python train.py --d_expert=96 --activation="swiglu" --normalize_top_k=false --norm_place="pre" --norm_eps=1e-06 --positions="rope" --qk_norm=true --init="uniform" --final_lr_fraction=0.05
Below are experts of layer 4 (counted from 0) of a mixture-of-experts language model. Rows are named router (the router's row for the expert), gate (a neuron's input weights, with its number), up (a neuron's input weights, with its number), down (a neuron's output weights, with its number) and show model dimensions 0-191. Each number is 200 + 20 x the weight over its row's rms, rounded and kept within 0 to 999.
After each expert's rows: "comes after" lists some tokens at least twice as common just before its tokens as in all text. This comes from a sample of Wikipedia text that the model never trained on. Tokens count by the router's weight.

# expert 12
router,178,236,201,193,200,194,171,204,198,211,200,209,175,215,203,162,223,202,230,198,200,186,211,173,229,190,209,244,177,187,205,191,217,183,188,167,195,194,186,228,193,221,169,220,203,169,214,205,190,224,214,200,212,184,151,181,208,185,232,220,200,192,231,209,226,190,203,208,211,164,178,199,168,207,226,202,209,195,179,193,235,174,238,199,202,199,245,234,213,194,226,186,201,174,224,178,194,218,179,222,178,198,238,217,174,203,204,231,179,158,219,195,223,224,220,191,239,244,213,201,212,186,196,175,184,192,212,213,205,183,222,170,189,188,232,217,216,216,204,180,192,221,201,202,184,191,191,214,207,212,218,218,183,212,166,194,176,220,217,190,175,228,196,191,222,248,198,178,189,194,221,203,192,162,206,208,189,163,215,210,188,206,159,180,187,200,191,180,162,227,222,193
gate0,206,200,217,203,191,215,165,190,215,202,165,193,175,185,218,191,224,202,212,173,186,203,195,204,217,198,208,238,192,196,186,192,204,186,221,209,200,184,192,223,174,191,216,222,206,210,194,203,207,194,210,182,216,196,222,190,178,188,172,200,231,190,188,207,200,205,174,204,190,212,178,188,177,170,179,170,234,177,215,164,204,239,216,147,195,173,180,187,191,228,181,191,185,205,187,191,216,205,170,230,202,193,202,192,232,151,153,202,219,191,210,193,157,170,226,216,257,231,253,156,191,202,217,215,218,187,196,183,204,221,225,194,210,190,165,197,191,207,176,208,189,155,213,224,202,160,185,193,218,213,221,197,209,224,204,201,215,215,202,218,206,202,207,229,196,187,186,192,190,213,211,202,157,198,215,169,194,192,210,167,229,232,218,168,196,174,171,184,216,216,212,173
up0,177,195,203,211,189,258,156,211,203,158,190,188,179,214,210,193,196,196,197,179,196,201,190,217,188,230,225,203,211,222,197,196,214,212,233,196,227,198,202,237,218,190,198,205,193,231,195,215,216,184,203,194,202,202,176,183,206,179,173,195,223,185,168,205,208,192,187,220,177,195,159,233,197,198,173,175,230,189,200,157,197,206,206,167,193,177,191,189,199,211,173,202,210,223,201,178,199,186,203,198,236,185,185,222,222,184,160,221,230,210,198,186,186,193,182,191,229,241,231,181,194,190,238,222,232,213,208,199,204,197,234,208,206,223,192,217,208,209,189,189,187,148,176,243,200,158,168,188,202,210,252,203,197,206,205,208,189,215,166,183,194,189,176,225,220,189,208,203,195,201,203,209,179,160,231,153,208,192,215,174,233,242,204,206,200,197,163,186,207,217,203,203
down0,178,185,208,171,213,153,229,198,222,232,211,188,232,189,184,229,185,187,187,242,195,178,228,197,185,197,178,195,206,201,200,181,204,200,168,198,202,186,205,200,213,209,218,165,229,173,195,160,179,206,186,226,167,194,187,213,212,204,219,194,201,219,220,193,164,192,214,197,210,202,244,195,212,213,222,211,175,211,190,217,184,162,190,238,190,220,201,182,199,208,207,203,217,163,178,231,196,213,219,179,189,193,183,226,177,243,239,188,208,193,187,223,234,218,188,209,180,184,207,240,191,198,187,197,171,181,204,203,204,204,209,178,178,218,215,194,175,187,222,207,201,240,181,214,207,219,227,227,185,184,167,196,208,187,214,186,187,190,228,192,204,205,192,144,207,194,170,185,214,216,138,199,212,221,167,242,191,228,187,229,172,181,177,198,205,207,220,224,211,193,211,195
comes after: "\n", " =", " ==", "===", " ===", "=="

# expert 15
router,207,211,194,216,227,207,197,196,167,183,189,205,183,194,205,159,227,188,193,200,194,186,219,223,184,173,170,176,257,178,203,193,179,170,186,213,189,192,204,206,218,179,202,196,234,216,194,196,201,196,192,183,170,193,214,202,194,169,178,179,205,203,200,181,197,184,253,185,194,214,219,220,156,188,183,184,180,221,215,185,230,236,203,185,224,214,165,232,194,193,210,190,174,199,182,217,242,202,192,203,207,201,164,204,231,172,211,202,194,196,165,205,216,172,214,226,189,212,240,226,254,187,208,199,230,197,190,197,206,212,164,195,238,216,210,180,219,181,159,215,206,212,225,223,215,205,187,160,204,154,194,151,210,202,212,214,166,185,195,189,198,200,192,198,211,183,173,212,186,175,222,221,202,234,185,208,211,200,189,190,151,216,201,215,203,189,198,195,195,215,168,195
gate0,194,186,191,186,208,204,215,222,217,216,196,213,208,206,177,155,208,190,199,204,203,169,181,141,200,191,169,179,227,209,211,206,205,179,217,205,190,225,204,214,212,159,197,178,239,174,189,159,204,207,221,193,156,201,203,177,194,191,220,195,215,210,254,196,182,189,205,202,207,232,208,189,174,182,164,236,202,186,220,203,228,213,203,224,197,189,194,220,202,187,212,209,239,182,184,230,243,228,206,217,143,206,208,205,240,195,216,217,193,173,199,193,197,180,192,180,223,217,232,237,233,186,244,185,177,182,211,204,251,193,165,205,208,150,163,189,206,206,197,204,214,217,205,219,221,200,201,210,207,189,180,194,179,187,203,192,174,204,212,207,196,197,194,205,247,222,213,192,181,183,211,210,221,211,199,191,182,198,201,238,210,182,190,187,184,180,173,191,195,185,215,196
up0,209,198,200,192,181,190,216,181,218,193,197,195,188,216,195,179,177,199,216,225,205,179,203,168,217,194,210,232,179,222,201,194,210,224,196,167,181,187,198,194,229,191,204,225,205,200,170,189,167,188,231,214,265,195,189,189,198,189,226,198,246,195,217,187,244,175,166,187,165,214,200,204,186,212,182,211,218,207,173,205,162,200,222,156,213,208,217,201,189,208,171,202,196,193,152,221,185,213,209,212,215,214,208,158,184,182,216,181,214,202,207,210,226,213,173,213,221,224,188,176,178,208,175,232,207,219,212,240,187,190,169,196,174,202,230,222,211,197,218,190,231,215,203,174,198,160,213,203,192,217,224,185,203,238,199,237,186,195,164,204,206,246,217,192,168,202,244,218,163,175,202,164,211,184,195,226,191,200,208,216,207,209,210,200,178,234,203,192,207,198,222,185
down0,184,215,212,223,205,217,202,201,200,215,154,213,187,168,179,197,200,201,176,204,216,183,178,229,175,198,212,145,243,171,226,205,209,218,195,204,191,184,189,185,187,184,199,182,181,172,190,202,208,181,178,219,203,187,204,211,156,257,204,177,175,226,160,205,200,204,227,190,180,175,217,192,224,222,216,187,238,186,181,196,169,187,184,214,219,234,179,164,233,222,205,202,199,213,215,209,206,198,183,208,214,201,196,197,188,199,172,231,185,180,219,209,192,218,188,189,198,182,146,154,201,198,185,216,165,218,233,241,191,195,183,229,161,232,189,215,191,206,161,213,201,217,203,207,207,189,207,195,178,204,201,181,221,222,191,209,197,183,227,224,207,238,189,173,203,203,212,202,204,210,193,210,191,226,224,192,232,238,213,174,198,180,197,230,205,215,222,222,197,211,192,172
comes after: " the", " of", " in", " as", " a", " with"

# expert 13
router,182,201,174,206,211,201,165,220,219,190,209,226,194,155,207,175,204,191,194,219,221,200,186,232,189,189,177,163,210,222,193,200,251,179,177,201,209,237,224,224,202,179,204,164,206,212,199,187,230,185,184,199,215,171,233,220,205,209,233,241,203,159,192,231,208,179,180,172,223,205,213,220,205,205,205,203,196,192,207,181,177,191,173,198,213,170,160,197,206,186,239,186,188,167,189,225,160,203,208,199,209,191,165,207,225,188,173,176,231,173,179,192,217,207,212,191,179,191,147,201,184,210,204,230,202,214,188,196,193,181,182,240,179,217,205,167,226,227,182,199,206,223,196,216,244,189,198,192,186,180,198,193,202,190,185,204,230,192,192,200,215,199,197,178,184,243,196,218,197,245,194,186,227,183,188,199,182,211,172,191,203,216,221,224,236,216,197,197,220,207,217,174
gate0,170,189,196,169,204,181,181,207,200,176,234,227,213,160,219,196,159,217,205,202,222,223,189,167,204,191,174,191,179,214,182,203,225,169,180,188,200,207,240,205,200,194,217,163,222,165,198,162,212,195,191,214,219,158,182,176,195,218,233,211,222,198,197,212,153,170,204,189,202,198,202,194,248,189,197,166,199,223,175,205,185,220,207,227,231,188,216,216,218,197,211,185,198,169,184,212,171,175,191,197,191,178,171,180,202,182,194,205,163,177,215,199,210,207,188,153,178,210,169,190,196,193,191,176,176,202,199,220,182,190,179,202,187,202,200,177,184,168,205,193,191,197,194,195,222,240,207,226,194,195,256,203,190,193,168,199,174,202,183,204,200,184,181,205,190,211,219,175,198,195,206,197,190,155,191,194,177,217,209,221,182,219,204,203,242,240,179,194,196,197,252,187
up0,154,223,217,213,202,199,211,179,212,173,238,195,199,167,186,225,174,200,198,203,193,219,205,164,218,204,174,201,185,189,188,182,242,207,183,171,195,155,203,178,195,199,200,196,234,186,174,146,212,240,217,209,233,174,190,191,180,225,230,228,237,194,192,215,191,181,206,193,202,165,184,228,229,210,169,131,177,186,161,179,195,213,192,175,196,200,202,201,185,178,219,172,220,195,219,180,199,196,177,227,183,203,192,179,197,208,196,186,193,193,190,159,240,196,212,177,195,219,194,169,185,207,218,189,219,176,201,182,206,202,186,211,187,168,196,190,187,193,236,187,156,214,168,169,214,231,206,215,191,204,216,174,198,195,211,207,177,196,198,200,215,181,191,203,239,220,252,198,229,214,207,189,201,183,198,195,210,212,194,209,200,209,219,224,202,214,195,203,202,222,216,213
down0,211,200,189,185,213,220,190,212,217,227,216,206,212,201,222,188,216,199,188,203,160,196,202,220,203,220,187,146,189,225,249,225,177,174,174,229,204,189,210,201,191,179,244,195,158,196,206,215,180,187,201,195,138,211,215,181,253,194,193,202,196,181,232,193,192,193,214,179,202,227,204,198,186,208,227,228,193,208,198,211,202,180,235,189,199,208,204,201,208,184,188,245,226,209,202,196,204,176,216,179,203,210,195,207,200,223,198,187,200,186,194,186,204,231,178,241,160,197,195,218,215,201,147,194,203,219,203,206,238,172,180,222,199,232,237,200,177,226,175,204,200,192,200,206,228,185,181,188,210,218,189,222,188,210,173,197,173,208,174,220,222,216,193,235,184,197,194,176,187,202,205,205,223,209,201,180,196,205,208,197,192,229,209,265,181,226,194,172,205,227,177,165
comes after: " the", " a", " and", " The", "'s", " his"

# expert 4
router,195,165,180,218,233,185,180,208,165,183,186,189,245,218,186,178,182,191,196,221,227,231,199,178,197,183,187,180,202,190,219,182,228,189,216,191,170,197,212,184,212,204,195,190,234,191,176,154,220,217,197,227,243,225,199,225,202,211,196,238,209,232,206,182,211,183,184,234,187,177,224,183,187,220,206,173,206,210,189,187,184,189,236,217,189,200,196,211,165,159,212,196,193,233,233,186,205,224,214,179,180,213,209,182,197,223,193,213,172,192,206,178,185,184,184,205,243,213,233,196,220,185,207,195,197,210,163,197,234,215,196,181,219,193,198,183,218,192,217,202,225,187,246,205,206,218,223,225,205,222,222,222,182,209,211,216,167,201,159,193,191,184,171,235,216,208,233,208,226,210,207,198,196,184,196,173,206,178,212,219,218,181,191,158,217,177,178,222,161,212,215,219
gate0,226,193,221,200,169,219,216,187,185,204,204,179,221,199,221,211,182,203,211,185,204,179,179,189,182,189,179,199,180,205,176,188,221,209,189,227,209,227,205,223,180,226,210,173,185,174,201,214,180,201,186,210,213,178,190,186,210,226,193,179,191,185,203,168,225,207,213,217,157,222,189,205,208,208,211,183,205,241,205,166,218,202,182,189,182,168,184,205,181,162,203,227,210,185,168,213,189,173,181,216,222,201,190,178,209,207,226,178,192,245,165,198,219,224,199,194,223,191,241,171,190,200,238,203,184,192,222,217,243,258,199,193,203,195,189,178,228,167,188,205,186,220,203,202,182,199,193,207,204,208,200,220,223,212,243,224,211,217,172,168,214,165,208,240,173,225,183,175,193,207,176,177,196,207,246,215,199,162,205,246,192,186,226,201,193,175,183,222,220,202,184,175
up0,225,194,213,185,203,199,230,203,178,176,235,234,203,172,209,226,193,244,221,194,209,191,204,170,201,187,202,189,196,175,168,194,195,205,186,214,175,174,177,223,216,194,229,150,171,216,203,175,210,208,198,193,205,185,205,201,182,183,184,196,228,192,202,236,199,190,204,196,217,189,189,186,194,170,226,210,245,203,220,183,190,217,231,198,214,223,210,166,188,226,216,230,218,207,151,201,195,184,214,191,215,232,220,218,210,197,186,167,214,201,191,194,162,228,208,195,186,226,209,227,228,166,211,160,233,191,186,226,214,217,184,194,184,176,227,230,221,190,205,186,176,220,225,210,199,150,191,212,213,176,210,199,182,203,201,181,191,232,169,227,235,200,207,205,200,191,185,182,203,193,226,221,197,169,234,214,217,223,215,219,249,213,172,204,212,183,227,203,204,198,212,168
down0,219,222,176,216,210,206,209,203,162,210,157,222,206,213,202,189,206,197,190,193,204,211,147,216,207,199,203,223,237,218,215,248,196,182,192,211,171,201,206,200,202,204,161,216,213,209,219,186,196,227,214,214,172,219,233,220,174,227,211,232,205,196,205,219,179,199,210,202,230,198,193,189,217,185,211,231,198,190,190,184,185,214,182,194,204,191,179,215,169,193,205,206,223,204,201,205,178,214,186,195,235,169,153,187,184,221,174,193,201,198,221,185,175,208,212,205,201,220,214,180,230,220,145,232,205,191,179,258,243,198,163,196,189,211,194,216,200,211,241,183,213,207,209,227,224,197,185,199,178,220,175,194,204,227,214,172,203,229,205,196,183,190,200,143,210,163,228,206,198,212,205,185,191,189,192,246,224,221,223,212,188,203,202,233,167,214,184,181,190,215,203,180
comes after: " ", "\n", " 0", " —", " 1", " 2"

# expert 9
router,169,197,219,226,207,211,156,219,174,196,228,196,178,188,227,203,166,217,216,179,213,209,198,192,182,198,179,195,205,186,212,204,197,204,208,236,207,199,184,206,180,232,195,213,208,212,181,221,189,206,179,191,225,223,184,221,237,202,190,192,189,148,197,206,194,173,203,181,193,202,213,213,193,221,197,181,179,191,166,175,189,209,224,221,209,195,165,216,231,188,190,166,202,151,174,185,166,212,176,221,236,211,208,187,165,174,192,181,196,194,204,222,174,198,166,168,192,206,208,196,193,184,176,201,228,206,184,215,213,202,227,188,191,203,218,169,181,196,186,195,223,179,208,219,186,245,206,156,208,238,232,186,167,206,208,219,181,179,180,186,158,227,172,179,172,248,216,179,213,186,183,197,234,179,211,181,196,226,192,211,206,198,200,172,204,174,205,161,220,208,176,207
gate0,152,205,194,226,199,197,215,251,187,192,228,207,191,198,209,231,202,187,180,197,210,207,186,180,200,262,233,182,194,162,182,206,187,210,181,215,199,211,194,206,192,180,202,177,216,194,191,200,201,195,190,236,207,223,219,209,197,215,191,187,177,194,211,207,201,194,158,182,186,198,216,211,221,216,202,226,166,216,181,197,173,202,220,202,222,215,191,193,223,194,187,176,177,194,223,238,190,199,203,183,194,197,205,217,190,229,205,191,206,164,215,180,192,181,209,183,181,225,186,186,183,214,185,217,217,248,214,174,189,210,231,226,200,201,187,188,198,201,245,229,160,205,190,143,195,202,195,180,185,231,193,197,191,208,222,214,182,198,198,213,209,158,233,200,192,216,218,175,169,186,200,198,238,199,182,229,228,181,194,235,219,223,147,210,202,176,202,179,245,158,208,209
up0,190,191,136,198,186,207,217,218,177,207,192,206,176,194,230,202,196,198,230,211,175,208,199,208,182,159,232,204,215,212,190,200,189,217,226,201,208,193,213,213,206,220,197,177,191,206,215,182,217,213,215,215,184,209,189,185,223,148,213,207,230,179,192,181,178,230,227,232,214,221,231,237,173,205,212,179,212,212,204,192,200,215,196,206,189,216,195,209,205,198,215,198,228,237,181,203,218,203,198,156,199,200,202,203,166,213,148,177,183,215,238,168,205,180,209,214,203,200,219,171,256,212,199,196,206,186,183,228,211,184,192,192,195,177,186,208,194,205,227,160,218,231,235,162,187,192,190,207,195,219,195,154,177,184,204,232,190,193,225,195,202,203,199,216,200,171,187,215,211,209,213,223,199,189,216,176,220,218,244,264,203,205,197,190,186,214,182,200,194,242,180,203
down0,210,190,174,204,232,203,211,174,186,204,184,197,201,200,209,202,195,216,192,221,195,214,216,211,177,206,188,154,180,224,219,221,186,214,232,233,176,150,249,206,208,224,164,157,191,216,208,167,199,197,198,198,174,206,224,178,222,196,218,206,201,170,183,227,194,202,174,238,236,204,202,206,168,186,245,204,150,179,208,223,190,220,158,200,183,198,221,205,206,230,202,208,193,199,211,208,190,184,164,163,185,206,215,207,217,213,186,196,186,231,195,178,250,190,190,207,210,204,175,204,179,199,213,187,224,168,202,213,209,191,185,221,196,207,177,209,247,208,182,215,229,188,212,211,191,175,206,234,187,196,180,215,195,198,209,225,238,209,208,200,187,218,194,213,198,191,171,177,189,229,205,189,179,240,199,198,227,222,217,197,215,202,157,191,218,237,240,183,202,192,206,208
comes after: " |", " of", ":", " from", "°", " –"

# expert 19
router,199,197,188,233,204,201,207,173,207,202,190,189,151,220,224,217,224,174,229,221,222,221,177,217,245,194,156,151,173,213,192,205,181,185,201,198,208,199,193,187,195,220,149,221,222,225,197,215,239,181,178,185,178,138,214,210,212,169,212,182,211,170,198,227,221,216,175,176,217,212,213,224,242,184,159,201,178,198,198,180,183,213,221,229,201,205,162,207,206,184,207,218,187,167,198,185,185,185,192,201,195,167,187,219,228,224,218,190,200,209,205,209,215,237,179,200,180,164,167,200,186,229,207,187,183,215,220,198,194,210,192,228,179,183,195,178,198,168,161,204,209,224,206,229,174,198,196,188,186,187,212,203,208,212,183,166,245,186,215,205,188,204,177,189,190,192,192,181,213,218,201,194,216,202,240,193,196,216,191,214,185,202,220,227,218,211,212,196,208,193,186,210
gate0,212,195,201,176,213,174,225,154,161,188,221,217,178,222,170,233,221,182,215,209,204,177,206,207,215,176,156,193,164,212,182,232,169,187,217,177,166,203,184,148,197,167,208,175,210,241,224,192,220,202,188,207,198,187,193,203,215,191,181,194,170,210,176,212,227,197,153,200,209,202,227,203,227,199,160,201,180,159,180,152,191,183,172,190,189,237,200,167,178,187,200,205,204,177,233,208,210,196,211,217,214,205,192,199,208,199,191,223,216,214,164,180,169,184,200,213,204,217,228,192,205,215,215,208,212,187,214,226,172,179,183,177,167,195,195,200,230,196,212,186,183,194,187,207,209,183,181,186,168,204,213,225,223,194,211,174,210,218,221,188,193,208,174,179,205,202,195,223,233,195,205,203,172,223,233,176,210,210,216,197,166,209,230,197,224,188,219,208,178,174,220,195
up0,218,185,201,194,191,194,187,242,199,256,208,169,193,217,209,173,188,207,213,187,191,212,211,184,189,194,197,182,244,190,222,148,234,242,206,195,226,193,217,246,194,229,176,203,177,162,195,203,185,205,185,215,183,186,202,194,197,200,200,190,204,189,231,172,174,196,230,178,188,214,175,183,178,200,205,188,226,240,186,222,196,195,217,174,233,191,169,214,178,187,178,199,234,224,185,187,202,210,219,198,208,181,184,225,200,184,172,189,176,202,227,235,224,203,207,179,183,210,177,216,204,189,195,208,204,208,150,186,215,228,243,198,224,197,193,203,183,212,207,186,217,198,238,191,185,219,200,208,258,173,201,182,189,217,231,186,184,205,204,186,206,204,209,220,201,184,223,181,176,205,185,159,237,187,218,205,208,188,206,198,212,220,192,209,162,239,183,205,199,228,173,214
down0,196,253,219,179,191,203,176,206,200,207,191,213,221,227,277,177,179,211,169,205,222,192,194,211,189,205,199,200,222,165,215,205,199,224,201,219,182,229,220,211,206,219,222,203,187,193,192,205,209,206,184,171,184,215,183,197,226,173,227,212,207,203,199,204,202,217,188,195,190,208,180,195,169,194,207,209,175,215,165,205,192,204,204,208,193,192,189,225,120,228,172,178,223,219,216,208,209,194,180,185,187,191,172,207,188,182,203,222,211,173,227,208,217,201,189,210,229,186,172,187,210,221,206,222,187,213,158,173,174,190,185,202,224,219,188,184,185,193,200,200,197,250,212,183,228,212,233,208,210,222,202,169,161,184,179,190,187,176,214,193,222,182,208,224,181,205,211,168,203,180,198,167,210,173,168,229,212,162,155,202,202,197,195,213,204,236,237,202,205,214,204,210
comes after: " was", " the", "|", " were", " a", " to"

# expert 6
router,223,229,189,203,176,177,206,191,233,172,191,197,202,193,215,184,222,198,207,226,195,192,190,261,210,218,179,191,215,226,209,196,218,209,153,225,224,199,203,198,197,179,207,178,190,211,195,218,229,192,192,187,196,207,239,236,218,213,219,223,202,184,184,221,193,231,221,187,233,207,208,220,241,197,185,241,190,181,206,197,191,207,156,214,202,172,215,206,208,181,193,187,209,198,203,200,184,182,256,201,228,196,169,223,196,194,197,227,230,230,174,194,171,165,184,209,174,160,184,171,208,181,196,188,192,214,203,181,208,209,169,225,202,174,192,212,187,221,169,195,201,184,183,203,206,196,186,224,188,200,162,163,218,200,206,185,217,196,235,210,210,195,200,214,162,200,173,196,197,213,187,190,203,180,214,179,204,207,147,179,204,222,213,239,179,220,238,199,244,195,179,197
gate0,219,243,195,176,220,199,174,200,162,175,248,233,206,188,207,223,160,225,236,181,224,228,203,248,210,198,225,195,217,220,203,186,220,193,203,179,199,221,208,222,202,190,186,203,167,217,202,178,193,201,219,189,190,220,203,212,200,167,211,197,220,181,190,190,170,212,242,195,216,197,202,222,173,209,202,239,214,144,211,177,195,199,204,221,187,199,215,213,200,194,220,204,195,192,220,195,211,201,206,185,231,218,180,177,215,195,230,171,210,196,194,202,218,196,222,189,175,217,174,205,206,191,177,175,219,192,182,235,176,215,184,209,212,227,209,206,221,215,195,207,214,196,198,201,203,176,233,209,219,188,220,179,192,208,199,213,204,220,198,221,226,183,207,184,194,240,187,230,210,195,198,194,234,181,190,134,221,222,149,168,194,178,182,238,196,190,174,229,187,195,164,206
up0,213,200,195,167,200,175,190,162,200,176,210,235,228,194,185,225,180,214,201,205,179,188,208,204,197,240,178,199,222,225,197,214,203,213,210,219,175,197,228,253,200,175,208,168,155,173,199,213,195,226,202,214,177,266,213,236,211,216,224,222,161,194,194,211,182,229,202,205,195,187,191,214,211,208,200,216,209,192,214,200,222,205,184,165,169,177,196,217,198,174,220,198,169,181,211,240,216,209,242,228,188,196,177,200,182,170,198,198,212,218,223,180,167,210,223,207,201,204,228,169,218,191,195,215,181,192,202,192,189,212,225,199,206,235,207,229,200,205,184,211,221,187,202,170,196,146,154,217,194,211,192,186,182,224,213,222,207,241,162,194,180,176,240,207,180,171,206,206,178,188,182,200,206,208,174,185,186,216,202,201,202,189,192,227,187,205,216,223,209,208,191,187
down0,199,183,225,213,210,204,200,187,154,223,184,164,183,219,174,184,208,183,202,204,190,208,194,188,185,232,231,209,206,160,197,222,180,203,222,192,198,208,165,215,176,240,205,219,205,235,207,187,205,170,215,216,228,182,201,139,201,206,171,179,164,214,224,242,195,192,200,202,177,209,214,185,200,188,211,183,222,177,213,207,183,219,198,214,197,204,206,178,197,161,189,188,216,200,196,187,206,228,209,199,186,195,192,201,192,187,195,232,209,148,191,199,199,191,174,232,206,193,192,185,183,209,211,207,195,173,219,237,222,147,166,161,223,210,197,208,181,185,175,212,207,225,194,226,202,164,186,192,183,244,190,191,223,202,194,187,197,200,177,175,201,214,213,178,213,207,247,205,231,212,234,213,211,236,194,171,169,228,199,162,209,194,180,183,233,214,189,194,189,186,227,204
comes after: " the", " a", " The", " his", "'s", " their"

# expert 20
router,165,194,222,184,190,217,221,211,197,208,191,201,211,221,187,216,174,219,227,221,181,197,246,195,193,229,186,213,203,191,211,199,173,191,180,190,215,180,185,197,204,202,192,215,232,166,203,225,191,223,223,220,168,175,182,234,168,203,227,195,220,205,233,183,229,178,222,216,216,221,220,178,161,205,225,188,216,178,191,195,202,201,220,220,178,227,223,203,197,213,213,192,238,181,190,192,199,216,189,234,238,174,226,183,215,207,208,227,231,186,219,195,237,171,173,196,178,235,221,216,166,226,191,173,178,162,230,166,220,168,209,202,176,192,199,215,193,189,214,236,197,195,191,171,222,199,181,207,225,203,209,221,215,187,206,193,180,211,218,219,202,219,196,201,240,196,159,191,220,197,165,219,206,190,213,200,217,181,200,183,223,187,227,170,160,178,183,212,176,227,201,186
gate0,198,198,217,212,179,228,174,198,211,234,176,178,215,179,201,180,183,176,187,206,223,198,180,202,201,202,174,173,214,168,187,186,221,218,230,182,220,208,208,205,191,215,185,172,198,189,241,200,233,207,189,229,204,199,178,182,199,209,223,195,179,207,194,219,201,173,216,186,207,202,209,185,207,182,165,183,184,157,182,203,269,211,214,202,222,221,174,191,252,193,202,176,229,214,220,163,210,244,250,213,204,188,208,214,194,236,197,224,202,206,190,190,210,216,183,211,166,218,189,197,211,204,210,226,186,159,196,226,183,173,210,217,210,171,235,225,197,207,180,214,195,199,221,208,202,167,183,175,165,192,199,218,222,177,163,227,235,214,243,201,226,198,191,185,197,224,186,198,201,198,190,226,190,198,197,222,192,192,200,175,237,185,201,168,187,198,177,183,229,195,209,203
up0,179,178,177,198,180,203,220,227,193,190,183,212,186,219,213,235,242,203,210,183,177,206,213,173,160,187,196,246,165,211,181,205,225,163,205,197,205,202,200,212,174,183,218,219,229,220,189,190,174,200,207,178,210,184,201,186,185,188,209,210,215,191,170,191,229,202,188,209,192,207,179,207,165,208,231,202,199,218,209,232,154,185,174,220,169,194,193,217,136,197,236,185,163,201,198,204,214,171,198,166,193,180,208,198,192,204,180,185,174,202,196,231,201,223,177,212,219,179,193,193,179,176,210,195,202,236,174,196,224,224,209,211,227,228,156,192,192,201,213,172,210,199,161,228,181,197,211,207,225,245,192,206,210,206,181,197,208,212,177,210,201,191,231,198,215,185,239,234,209,220,187,216,218,208,217,186,186,222,179,204,172,200,192,210,213,228,216,202,186,219,216,149
down0,190,186,202,198,208,206,209,209,189,206,196,214,178,205,156,146,197,208,225,220,223,203,182,215,208,212,185,189,207,201,191,226,213,209,187,183,191,209,157,194,210,206,195,162,199,189,207,163,185,203,220,191,185,193,209,235,209,239,197,189,166,210,178,188,215,209,182,209,179,208,231,211,204,239,188,196,185,144,175,166,212,217,192,199,221,195,201,220,208,175,191,196,223,223,183,188,187,224,237,197,207,205,179,204,183,209,216,190,220,201,181,239,182,191,192,219,136,175,182,177,231,204,198,233,184,209,181,195,234,211,196,241,190,187,210,244,161,185,207,211,205,205,207,224,201,207,187,191,178,178,199,212,191,218,130,208,190,215,236,179,211,213,180,194,179,191,220,200,182,191,185,202,210,208,204,222,205,172,237,225,218,193,197,222,204,188,225,237,190,243,198,217
comes after: "\n", " |", ".", " =", " ==", "==="

# expert 0
router,181,214,183,203,175,202,227,211,197,235,242,205,223,171,204,228,199,228,209,182,192,198,206,192,198,206,223,162,222,180,225,214,190,223,176,232,190,185,175,173,166,212,226,215,163,224,204,226,184,196,196,192,178,246,205,231,196,199,188,151,208,210,160,186,198,227,218,184,210,177,199,214,227,189,213,212,205,184,178,190,207,178,220,191,190,201,216,222,208,206,191,202,200,225,193,196,168,184,188,205,227,218,190,191,167,189,200,184,210,249,207,186,179,179,194,188,155,188,195,193,195,208,190,205,233,202,192,242,178,205,233,185,202,201,226,218,165,142,209,201,191,189,193,202,207,197,207,202,215,201,188,175,197,179,214,181,191,187,179,213,199,215,201,210,171,181,204,226,135,190,204,190,199,163,190,181,244,216,210,220,206,170,172,229,202,194,198,215,195,187,186,239
gate0,206,204,193,205,194,205,188,182,213,210,205,158,204,219,232,255,199,189,181,204,196,210,174,200,167,207,215,177,214,193,195,201,151,208,204,194,211,197,185,204,204,203,176,209,237,207,236,200,207,181,184,253,200,228,208,170,188,182,197,176,194,175,201,198,216,214,234,210,198,206,191,213,209,208,196,225,186,178,225,204,198,207,202,184,199,216,236,214,211,184,204,222,174,240,154,218,201,213,188,142,191,195,172,181,175,211,174,208,192,246,190,231,193,189,183,181,221,226,211,167,217,186,204,190,193,187,208,199,172,193,220,181,231,203,209,166,186,191,182,196,170,175,184,207,182,213,220,193,199,207,161,187,214,197,184,207,214,196,199,202,194,204,190,165,190,239,141,190,194,218,207,207,198,184,188,187,228,185,249,234,196,165,190,190,186,164,218,233,233,189,210,201
up0,200,247,190,215,202,173,160,181,184,211,210,181,186,176,200,217,224,233,197,196,186,241,198,244,218,144,209,203,180,230,203,180,196,204,231,158,214,219,188,221,185,169,204,218,182,204,229,209,225,231,220,212,201,192,202,203,234,216,188,186,188,162,210,195,223,164,219,206,177,204,205,222,204,201,174,212,248,184,157,199,189,203,186,223,149,192,208,190,216,172,168,218,218,246,194,183,209,190,194,221,178,225,185,219,206,189,224,186,190,210,230,199,185,217,178,203,201,204,217,197,190,193,205,182,221,193,184,219,184,188,206,211,175,234,218,209,174,205,192,224,200,180,170,220,194,222,181,205,194,226,214,202,223,212,234,185,178,224,202,194,180,194,222,194,180,207,180,193,189,201,196,201,191,209,196,186,200,184,244,253,222,220,200,197,234,192,206,207,239,199,191,192
down0,213,190,236,178,230,234,206,180,177,218,198,205,207,196,199,208,196,201,195,201,212,166,220,223,193,228,196,208,171,174,185,196,166,218,180,201,190,210,197,187,201,194,176,180,228,209,210,172,211,176,170,211,206,192,214,209,179,216,217,207,195,197,208,217,205,159,214,137,208,242,221,163,221,197,177,216,216,214,193,219,187,225,238,185,200,179,179,185,194,202,211,206,174,178,179,219,198,189,209,196,219,222,214,234,199,221,218,195,207,208,219,191,250,203,197,237,238,207,193,199,178,193,191,168,187,234,250,219,232,197,178,214,196,210,167,192,205,203,202,191,226,217,206,216,185,172,184,207,196,190,244,187,235,242,182,180,208,182,211,216,228,171,191,199,196,181,169,214,215,196,199,165,192,207,205,206,213,188,173,226,203,179,216,245,204,233,202,204,223,218,168,228
comes after: " |", "|", ";", " F", " T", " L"